From a checkpoint of a small mixture-of-experts model trained on Wikipedia.
Experts: 64 SwiGLU neurons an expert, 2 picks a token.
Below are experts of layer 3 (counted from 0) of a mixture-of-experts language model. Rows are named gate (a neuron's input weights, with its number), up (a neuron's input weights, with its number), down (a neuron's output weights, with its number) and show model dimensions 0-95. Each number is 128 + 32 x the weight over its row's rms, rounded and kept within 0 to 255. Numbers have three digits each.
Before each expert's rows: "mostly gets" lists some tokens that are sent to it at least half of the time. This comes from a sample of Wikipedia text that the model never trained on.

# expert 43
mostly gets: "ic", "is", "ul", "I", "ou", "ors"
gate0:116117093134113138163115172169065175138177150130160136111067158084142117125127125085140088177104123100111171145104092126143151082127112146095119119120094096206127109137121167112145089188121095132065095155243154143102114139125097121140143202083090109138111141074113111131186134159126135149
up0:132128120144119132142090131120041137154145129153144154132093140142115110128095158079189127139141123133172179197109077119093102122081155171086123093093124125130092109134119119104137184169083094085164080152157102128110138130092090058184148149104112055105085197143138151181162168171132112140
down0:161145117112160159139166088140037095114133158131156121180151169111173156152129152158084138067127142146074114080144113092129152119133148198164076138160082141124088141102089094146162123131104101135148123115105099038171157156115132105142118168164069169124137069133126143160102068138111103175

# expert 3
mostly gets: "f", " not", " at the", " only", " would", " can"
gate0:156095105093133151058147065067119086089117165111132126075083077151136125184147106121138107072151133132126161143157087150141139099168064156131131172112056099079094121137183163142155112145100166159119111124150095092167103115134134101097211100161105125151139128155127107102097175137116185164
up0:136174089134156117116127214155132090152195055135118113186140155134095141091142140122091153151150078102111114072126166161134173176101115158110102116168201144123116125119076147096138168079143080113160167150116157118133114139103113170149065145155113159123078136103173141110162102109106052118
down0:060158136138086119122118107148106150089119161118055166109098133161132177063120108141046144148122156158118148131121126142084085094132119116122083117166156081156096123116214126148098123167087141118129145096156163144088082094072130062091124210101138178096153091091128112141140097146125116127

# expert 33
mostly gets: " ===", " Ch", " k", "ab", " fl", " Bar"
gate0:095167116167160127127155156152096110198125141070124085138107206087177157102154092082101126128099137120122119156180146162137104070172158154078126133162097068187143141155192107163095153165157124127136121123148140172107152102160122104113107186142097078066140123089170145139104145096116173155
up0:141160166182162140117160162102152115182111137151118111181098193087198176137092117160118113172108151175149100140083143130128088132109090113151119115117121081195209174154130104065103136183058098138077134102077155098116130115178104100121134093135131116128100089139094128106076131127148141127
down0:133097103139114102185169149160118124136112122108074136124139158074128176122164131117106139073154083189193149109135184136127063146126131183137147117063157129078138158108116154130138090127169106183132161119141120092141137091161109111072085131144056138104122104177062129162144106097148092053

# expert 42
mostly gets: "o", "ne", " n", "eb", "ge", " Ne"
gate0:100130132162105135172185131139153160107143186109157073132143119126096177132098099132164122138078132169087116178148129101134133130125135146137145116138124138100171087125117120110139110218115112011171099073129175123155151156134122112130128122152123191150194158110134171102100095099042105095
up0:147142114110160082058137149129087160121151112148149098132167175133112110128156165136107113097144145114171130114210131139150160193145138077075132147158161096122047120139158102110164140106121176083128182096062129113095129086113137113102107139232079125120127112153186161139129114093163161144
down0:113103146152177156058116108162156104184133177104187112126075186131182122111109176129116120076096078112149193157127179169146123146166106140106139106089120092123072161126151134098115082102133168132090109129131141146119056130079161152082101146139105140108148115115115090113113144196166195108

# expert 23
mostly gets: " in ", " was", " is", " were", " January ", " October "
gate0:137095181088109162111204135162143145115163144099168114117146121167123124118125135177146086068051132091176131102144128101113116148136091103198149143076158089095135076121087188120135147115192122149112143174073140136043138155185154097126126116085175124125114129142083113098117105086142113147
up0:191109140093137137136114157136126157105122135144164145157149125119179117124154124131194109065138089129046147106155165079112089167095108164182143122086111126082068149180128152081130197125122121165087171113061159089098133124169110122075091161095118118105156168180157132128126082092099106134
down0:136097097094091132095143114189112163107097121116177114083138129192189106130184135149134146102088160049150145109083106091170091201124139111157141115142123091125143130073123111128114117140161144087103145224091161194160125118123113121062133121083139143131126088123144119178148147130080106172

# expert 39
mostly gets: " has", ", he", " this", " This", "ana", " Roman"
gate0:170196134165167122122180092179108158135148119102083077196164138130135140137132133098063139154105117172131144077145138080123103109090182089076068130145142121143150165135105160145115105124143177145177108102095214137165081128132182134117078075147141107099064133166125128144109125106157115122
up0:137126059124191187153122121174156154110167127095079136152128137140139136091164152152070140129063128148088097148128160122205093117124164137112126176127176139108104137105150131129151111083096129115124092174139151135140093195145204091079184085088168139063126115100115134094114062148125122135
down0:144088168128152157171074137072047165128074111093188176155100169111143045092170105149183157113161127114137083126089162171094126190192100145148142122115146178095118138175108121150123125116177097113144141138085121089126112140136157086149169096087129112128167110099111098123159146110121107119

# expert 8
mostly gets: " =", "R", "33", "- ", "36", "47"
gate6:151143186085077186100118169203161095081135102203107116102190116185080148086142163116147113138160103166131142196090180124119176124131139115072139152124116168133114128154096170137143113114100135100130088110123141079137097086123128136165161165168162093159152193087143123143112168152121141133
up6:189169132129138113106140111089145122130104171065099173149135143094078155117109100101166110110140121134128108087213140111150136090118173095225116149098093102136143130161113133157122149147114157137105069107115070117089089131109063139169126191153183143090130093133134094165096065151155170118
down6:171128135130191125060138118113128165140143104092138067108130135139117144102166150193113144150072187170138098144129102130179096117191117111128123159090181123087089173096120101161118117187189143119080175130106147127159171089165122077134117139077119124101115116144128136134196142119114145218

# expert 18
mostly gets: " The", "The", " her", " to the", " its", "ing the"
gate0:060146135159102179134159150148174104132134152117141185104148100100077104138091132084080137190092124111132106159113077173096138152130154127077208085125137117133198104119146123121138126122161125129179053107102138128141123140168138125114124147074153142197095134076128105134148050133071115084
up0:118172149086134132119157150113120137104106133115115089120183043108167090113153124148149110115083152129114141127016080155141147142105109161207129086118140076138111062095128155133105111161139130132190102140148160106053139114107177114101146158163125111146120131137199177077145175137118123143
down0:107138071049147137118090100130153146122107110098191147090114168119107134135169118140126168167115156156158108140138126108109084077111057066123158161188135156038146169070129075141151133173128099147125136134097154156132133099109106113093181145062155121082102141106106115185167166149121108148

# expert 5
mostly gets: " | ", ") | ", "% | ", " $", " | +", " |  |  | "
gate6:090154140152138154131123117151163187173152084094108157082168179043161140147143143155063187115130174089111170110132157152143159086177117142074149150119118115122109128130169145142133138151085167129116117144156122178157137154144154100127103121051064166129131052165056108094151119108134132138
up6:152083105057101090147137134121097049096116172154095132202081085173150128087099114109207097134106107168146077153131115125111091162056120120184111134061128137151174141132121129112153123114097101132164129096113138123106102111108107127190142116187145129128136147113159088163151199161132159117
down6:127059145172110115114076162138164086165129103198122123170089115123110169165152166141119099103121184149096140135162146117073135113122124182120124112152130190194147096158070150196075136120133176162128106130131100153102125112130142204118067149095112142117112173156134128148134094120093109053

# expert 11
mostly gets: "ell", " then", "ong", " and a", "ix", "ler"
gate0:129163075184117112135150186133145136097132159130117151110140142115138168169164085154108117094100142101120141149130147108129134097191122154132162112069150094098169156123140140090140130207164130123160172133141111051142186152097155159131095142166137119103099115077077123049062102150144209090
up0:157146130122069133145145118150142124068114123143126148159140183131083155139168157220141131141108146123131164130122180117120161145176068090110140142095175117108170122172043160103169133167177122115080155103151119091160150057190108104117118132104159168098137111103054151141147122152103095089
down0:118156088143077067116130147104113075063128173084093107091135112156112142132136143140133123099219108131102189149132192145127101170126063129112132147106093114102182152102177121161191110093148132180116172134111150154172104116119129111148115155135159193149070090104133081140140147131118058138

# expert 13
mostly gets: "°", " | N", " | S", " | D", " | R", " | P"
gate0:100191132166136169095122085103099151163134109094096159095146128095145099162147099144132129119173115090132208115119126107153128116118117117140153161143152142097115118176165166128159165170107050115072113169144093132097090092106076116134180150167116147104172069154154196185135134106075177078
up0:092143154121113174100166129180105148135116065073084151088133081124142110176087161148079121168153134120168171094139068133162121097167142179145165130176170116081102092172123137132138170113151117158094108160133142107080103104140189105143190122108154088133140124125187160164197125154151171091
down0:084064140185159120180169087104148171166087083165083152151164134089114173114133113162139123175101125175172170096165102084151175173135165115155133090142133145052096147124145180130161111154117105118110122126107126157119138123123126105139161078116134101067120137166115055159110122057092099132

# expert 41
mostly gets: " f", " g", " t", " In", " ch", " /"
gate0:125141110138080123082150165122173182100123139168148076117157149105194134111121101193145114150110177169175052192103126138128085151111126130076132078088123159160086135126146098171087117106143131146183110124113124096108173093123158181112150132066173072110175113105129103177091113168114149130
up0:118128135123165189094128139212171182159106079107154157179144140149118096113083152105100174111138101149147105130105182128093126224062105119127102115130157140111086185145147082114143157164114141171132154129086092118134212109132089166134119170127117130176123138088194141140107139155125160142
down0:106151123170121167188106194124124117081142107147127159161086152148162137101061119077128174118128096165123110116061165103158129131148123135154087166054128097143103086143093114172094088187120106123132151154142154102113165155081182149182111102166115127098129126077117100144085122184183104175

# expert 0
mostly gets: "\n", "\n\n", ")", " films", " game.", " season."
gate6:138118188143138157106152105126133135150170132091156154134153078134125138153118109176128183122109105096181175041145126156094100108127135092093134096132134121121118138110145106085108156186140120156089172173142086073154194077178123177186135191170118213167138146118123149148092119084118105120
up6:073111109161180110030106127119139109137090139123159166134104102135107116148124211128115117135107081104124117097109110133117150203122109150140144100135122134125084112083112155179151143128077144144125169154136157090104102201174100148086124066088153193132177092167139108136134064130105178167
down6:069077075081095137122154094076162169137125126073169150137085140131172150141154128135167121142155145197128165071087172168110141171208093121097132118113150163129128095138154138160145125112128180083088101085109163140130137106068101112169158170081118085132083168105133147146146105156080141153

# expert 17
mostly gets: "ing", "id", " on", " with", " with the", " on the"
gate0:157151119168083122118128161094100116150106120118118122120129102141115150162155100006132151152155152159165108118153122131151099173169142119109186134092130111177134098076127111104169112179119113143147124141098093185142143105194149125213101086128171155114120136060123133130087169188138112059
up0:145085133064094135160095142139115105148145122099101162128105105143135126112104127139084120121183174168130149121147151126137076132073089112103111165148180173158197134158061096169147121099107141162207132166087142144097091067121147185109115181114103138155095156095122091222133109125107125167
down0:109075115141094141137149096122094083085120159144161134117176156153103148162105115108193096155144135110153080088081078100077141114089137118165101092121083189118119053094113153091095192095069107089141059107105136092151132170089141118151089091143137069132153135146112147082147131149135105080

# expert 19
mostly gets: " from", " also", "ly", " season", " team", "88"
gate0:139091157088143105123158118080155088135121147101105111113072120135081160119183114072132090148124099102098134124148175132155135115111063105169185141141103088114139106119106131216188131112170101133056172135155073090141118188140131137098131146128147174153104186144144076089054154138110103117
up0:097111132144132116081126081058197111186125156178169123119136110145099127119091146061167178109150159140131113146113133138094095106122131097133127155121183117116187049146171041125149161141099135111146136134141155144100133132098121058148174136103089169177149115110149088084171130133063114113
down0:099089143134104132072150153154131138109105126164115159103156087186129134161147118177142106127158168156124186165147084150169111140108087125108149182151149141149125120157089107211168168136126146135104173104125067108173133155209141136193163164112173141127158100130162048125149128115082093076

# expert 31
mostly gets: "000", "006", "022", "004", "018", "012"
gate6:137074094081122134138101115096071181162148101135138181070154130094131147156110110099145081137142099082119146099144113123124160111126195110147181115113203086144138111147058143109100161112146119139078153119122142133104145172137194135190084136141120124115064153155121196099072175155112077124
up6:074111152147109182145182099072154169171105082117132041133131111125134120137147125114154103130113104140121116152105107122225107081102108136119163127097118122169098118119114118097116120121154151054129172134177143197099156129149173132083120152137114084130100172053060097120093117100176119156
down6:102092094096123057140170072057087110129167186104153127110147092110188140129155185093120080141120152158148170100110118182136127216130110125088098162161173150126118068140114138102167117146125125132130112148127158099153141142076131129128165107177177084138145137134186134094083158132114132191

# expert 38
mostly gets: "A", " T", " E", " Party", " Jul", " Col"
gate0:095118126151106132073100128123114131147159103110143109119127206177093090117196130108137124148088194169152161161133158111161102142147133150197126155211148090095048122133127142146121148204188107050123125114135137159080119150092128145109106114142130162090177120102157176137091141150152137101
up0:145129181129147078160136136122164123127133163159103058137207130106167133132118073142167109109172090159132122158144144077055131115128174174122088154105181165146166128143141077082092161115140123116154076108115101115101141093091107077175165166127130118151135162133085171149076137084163121059
down0:099132208150152051040087141164156110103114155110170080098136127117152144157141111178192067100102126126124137154126169121071131134159091142112126111120122112106166138131132155125168093075105127147103119170076131145059123172093163082145164148093179169128164074112104126130095119114117152097

# expert 14
mostly gets: " in", " in the", " r", " over", " con", " in a"
gate0:140147096162126164134147183161134185146186114111184121117124194064123120099103166137091105127086119073132135185133114113159094151067088147125075141166122065173088144140134130130087143123167160149129149131150195108144134191172158113107143101088149060170095132123162156108135091105149100169
up0:129147155122145104108112115115101098120093179129145061169147159134178092163066147114100176125160079151172176112108120070097099136162104152086136109094136120121093109083131070122095060197142048077110087114134135135111131089073127172112109153175139125147145162127164141085096122150140158079
down0:079169181124126163150101143169166129134117077160067160090151134107157128143168140166206181124100099080153161156120125143104122157131097146143115137172131136153112080128115158133135146097134208120096183178130143151137085179107160107125152095120095124124151125101157174044040134150120144101

# expert 44
mostly gets: "0", " same", "ee", "ić", " part", " known"
gate6:145154101109100133067123091153125096098158148122173055151135090071086136108138128144090095119085146141162165144061134178187101156082065080097156147093097122132202142111139086110149096182105137133114148099130096103082127158122109178144139133150101160136089156167139169123066177145162108124
up6:204127105126124124055151115131126125120127143119146069161140116092117130114150145111090142116094140108135150055107102156198086163075075083088098180114117138133201150076100076112128113187108151153087123135118120093065177144137119136163100130113065188105102162144152171137088141146133110109
down6:104142134147122149164124113138108129128099102154104163146119112141128151163203077073103113157187130133144132151118070069085171152167155124099132070098058120164134175138120140106185125196109095069188163140142101167112133161144102127179117126154130175123182142182142093121144152114091091186

# expert 45
mostly gets: " G", " P", " N", "est", "and", "F"
gate0:060155124096135122117190118117151118138098069087173125209144092120083134158154120120145123125102109124107133185112120165144087170127135102086125130107102131141125161188167147078123151118076111174087172207141144169182155148143172168145168107083138094135162159092124123181148164126144179167
up0:075148070090172103183167134108093093106093137130134110127059149130114097148102123105081115172120102143131111163091135084161077115119105132123101120142114111152133150123143119107068108196153109114180131110093160163123088113156111156147121103144165112127054163069112175159171075123058205140
down0:166132156093138172183092138150141145086111135128114092116155152120094140087143115113128115129069077128164126111084116070097084214196104131154171113084118125173110133125094157129078111060143120078137105152189170135135137160198119133181127128135118112124115145144092153167151148129205084167

# expert 46
mostly gets: " film", " album", " school", " / (", " station", " final"
gate0:064146151113138142152131169147107108137102203166157100143136118131090113111148137111180151128060139126093119128157092133129183114095158163106112153148134086175116136115117141144135134063113134123063175045112085145153139123110170109186157170075115095129126148149160134061102183086061169100
up0:167136133187131113098097099101148164166190073135086168124157108142125173129098124133111133154174149115117125125140098122147133131185156133124077116124130163044203122142128075149159201120143163204152093179138105156085142133144081155117065106141093126158094113137093102179139097181136141154
down0:108065150204093100162169173142146068115152142190111157117179192132205121130168146169129131170105114090129144101144100084116145139135089127139136137121069181095097085132138193128151091070157137152154062105142135074098136134128135125149131072103148147120113119137113154114101119147144194122

# expert 32
mostly gets: "H", " w", "K", " J", " Y", "ik"
gate0:143152136150145128102185119139127138053149186144185149048092108144127189085163149156113104131107123159110099080148102125130076130077098180090141144126173172142093156124075096127155133142189168080151058135074150123082091131152130103113108101147134153149150170134167130147090090132159142084
up0:125133106143136124094161139085170107051125158179110150164140130085107142093068082154136097117094158165124095154067089103132124114085113196119145143061130119169092147137078162104139108124136168090180080150110155105110135166174102109152091090066062156152148145139140091164162113090082125124
down0:150139142092182120119174128059062095103137146070100126158144138134150120113184088115198109103085101144119103123194122116128158062110079147154182144143157098136125121117106088129141106136145142071120195102110172092108140177098161121142085104083139162159097065116127110162158153088097120180

# expert 25
mostly gets: ", ", " ", "M", "S", " Sh", " and "
gate0:123102106199164072066063131158102147137133096120131154182115098106097099089097169177105120144137189128134099146176125104168165110136119157170136115206098126095135138101145127155141161115136087076159155126179146138081148146130116166148130118073123138167074153105145162208164182116101150136
up0:132193107160134136106143127153064037146160126139149094133088136116156069114131069131105086124136080132133092089119135101107110130129160171088139136173122183138119140096124078170142130121112155102175089086133190137079132143138181159148146106116107080076104110128184187073133072121140128077
down0:101057168142131123139120091166115159086209081122133196093160082094134134114112182106097123199149098157156081119131119132165156107116124169202137134079112073133190143086164137120149141135143106151071171127117077094111139156144107130160105160145111110148124106155119109071185138114093111155

# expert 26
mostly gets: " |  |", " |", ") |", " |  | ", "% |", "a |"
gate0:152115099144134146150140141155115136113140100134118196142127102151128098147160143206180098125100134112124120054088146111127118150062079138174135160115077181065111081155135166145144192177083078119069159159144127137078108131139137115124097175113113093090150186130102109182164137105062123137
up0:120154137095132194152131121107134061080129110084164088165201105073047114109132115154199097134105102169175125153155130092114125146122147113141117144157122101151154181161104112059162099098126178128140092097073141110141138156088155165123165114135212159136150168122089139145171109145145131139
down0:135152120141093119123181156099165109138161127153163175165153132095124049189092157143149117086080144116119073152116192120051105172131120169145203103149110168131125133143107195140159121149149134133130164131128118146165144127126083086173157148114155067130136105162146130183176077138118061136

# expert 7
mostly gets: "p", " an", "P", "st", "em", " or"
gate0:149190131129166109165111192108114163189079130120163146140104150111153098135109083170141116134149124097125123159143174070066109152140158208106077105130125155080120151118122098117105145084112113153151130126098061102160168125122132181195164131085139164117108159140096092174113093086165196111
up0:093121117105123077106108163061138119178132132174131128106124079139071124135119101112128131163118101087183156069146146108112136070094219161109102093107149163152195101104126178084163149071099141086156136069141096066099158190121104127097126105160152124155127115120118155151121084124152152083
down0:163122140131113125164061136154160130157176064132145155166116143087121113118126106075122122186126137151080118160124149137142153116090113164086109088077131116150090122197123154164103171169173079112153128157148103163103132070161110180116124117126118065130135183130199177142145159064059140108

# expert 10
mostly gets: " H", " Tr", " design", " public", " use", " comp"
gate0:116144158142115139100117131166113060110134118104111085122150124143110124154123196141150139158138107175081113070072141149109070160172119175162112154129138085067129104175088124153051123114164133109138074139155182132115162085173157089117164137111171130107074171155179135111097201137084152107
up0:166117170153169121107075099134102150172118173117120193115061155110180142107074131145158101087171174119182149140139112086142122133153139159159080092142136143116120067117055105102148138116114121116144175118087132061118098202163153117102153076138097185119065112130163092125154125165131117155
down0:154143146136135129084146146122092178167172107141169115090129163135111079107060087146157091070192168079100111142044092109114169106137184120209161171194146164180117099139121106118146149093133151122135104138088098121108140144152104140088130090130113109120121141092068092137094100170099129118

# expert 9
mostly gets: " m", " A", " D", " M", "ud", "et"
gate0:104170084130141146140153171170105093153125174110082094137176122060143143152160166116103106164105128131133126097147147192098133111151115164130111206144196122079139104142121113153181181115107109081129115189105151065123100175089175163126160159153172178119084091119153097147135081114101169124
up0:099117119152177125112122134133073078145141174123136115062138120166137165145114132179126166100139090129131128184117179144096163099140066182134164223142173128113148097167113166166185125108177153097108128118110155095111070143113144082103140155167157127141119164062131096142170186097087148107
down0:119181143137100185142134140143173149114082209143140140114148099126101123180173123099152122117092169114125123186112125129135100165139173060112163090111101166162151125166100092093131081135051131096095167144133126148186150108118093131114205074145150103140084067106104175157171148131141153094

# expert 4
mostly gets: "-", ",", ":", " and", ": ", "):"
gate0:123124171064082058140162096132089105097116128128174061144157121110099140205164139123102098096117132120098135149091110149136144158182122094142169135125088113119113149158121151193193128062133124087151194132133133126160116123059137149145125117096096166138153099076121112098075152136123212135
up0:123113107179184186151153147150148154168180154114099147097092168122140109070087076129159146138159139085180087152172148140116105164106164162098065100112162158111146122092168129144083146208130133167109094136164133153102145157184148096142111121097169099156084134114146162184148109098156066147
down0:088092131127140106108155123136114151156105169165160098144139168120061113105135143142171119117106158170127100169145160151117148096112060119080119102091112101106124141093103153219096068104106115101137123096071105119091115136107153183158098100078191099067148071118104148095101138137042159109

# expert 37
mostly gets: ", and", " s", " S", " and the", ", the", " it"
gate0:116119094171131121101202116126126169100175147110100126108162129087096104158167125138113059084163148150090094108135105115146130123116021116149135119120136071110157112123172136107085096124102130062148089056107105081090102123065096147135088077112186081142118164104125109126099120108145167098
up0:109134089132147102138122216141123059124141175130175140112143110098119146155108081103142140151159088181114135129112102207156146135155115171093055120157094153115127073137150096076116125135158151121119080148173149128175116103214104140180069092116129120110148170117159172166114122172154164106
down0:141111131093137147056138132123138116091124141160054097155086072142171178126118155135125148124147154093090113148067225089092094139074098087120153125122109183108100144102140145099061116141128118150135236148151132125108088120106114123128152112138106121106181115157162105127101106142068174108

# expert 35
mostly gets: "es", "s", "ers", "ig", " had", " have"
gate0:112153147116128155176141167117121062135091140089155066169105149146136172199156160159119121121092066111154093124115149130068112150135086122138161145120091132132102104100122119185046122122146179112129161117156206168112153099105144136101190115112117087092155183089191116117126102115133192131
up0:161171110168132136078117136123119143149134090165136135071108139140151073094112098125111182103109134066143117190133102081139083047117158137144132144198107118117137173184128154111167125080101169111096124165112072121174143145148136155157088132077172113184121172138183123181111122140061143142
down0:098082158122134162121168128037144087106065148109080147101172084124150148101095087145095142164093110063165130133128085134171148161117193130152104150143145162118126128127164097169135158118133149129098064148098137164110135108174153156147168139151114079111116170174132099165038076155143146137

# expert 12
mostly gets: " L", "ia", " d", "/", "om", "und"
gate0:146090143160094076182135138129056104169118140150105144102122142148122194075119080160150098132045139111106096085124145123128077140162119114130136151157132118125142145106115093201167093170139170115148071102068121166153125170180159177111191156115183156149148103156143137171106100123081110136
up0:066140115054090185112162137122126140111091138124104137073152093124157126121106161180131111105096144119077151146119097091114149173165128191148183127095122123125138120125184236089115138105142090151167118192144089099164114100116169086132071106151126126066173072120113132134116109149127105141
down0:088131127078191158093070148188133102104065153104157099179155130167160072088123119141161091097105107072155082094088088051141151126127115106176123175094131139142136141141163180105143179084139143127126138145116095136177149063166117165157078084166106131101153115136151145117122106142127108089

# expert 15
mostly gets: " that", "a,", " sp", "ment", "s and", "s,"
gate0:149150128142151116129182158138098146147027116124139148132093118146080151057117178169082105099120074118100122107065129125096128117133143119129155165124145135143052175111099157098141111186169141123125077075132122058139079097095161125137173113181155085164151120135099131137063112112157157155
up0:097109102066142097150033114161121134157150178125110088132139142088123078135120072090153105206096128129102090143113097115135140147096112160088121088187171090112166141177182129132127133081105099108113121177114160151128168142109085140179114141107176177129127154143108097190135079152125098076
down0:105111095183094081155140129168166138130092157191121137108049115196148167099172133158146116094134130110131081138152146075136110107187134120115118157140103175188173138117133152044106143154102100139116113102145116111077151142118157138134181078182126188125177076145168104119069136136108120124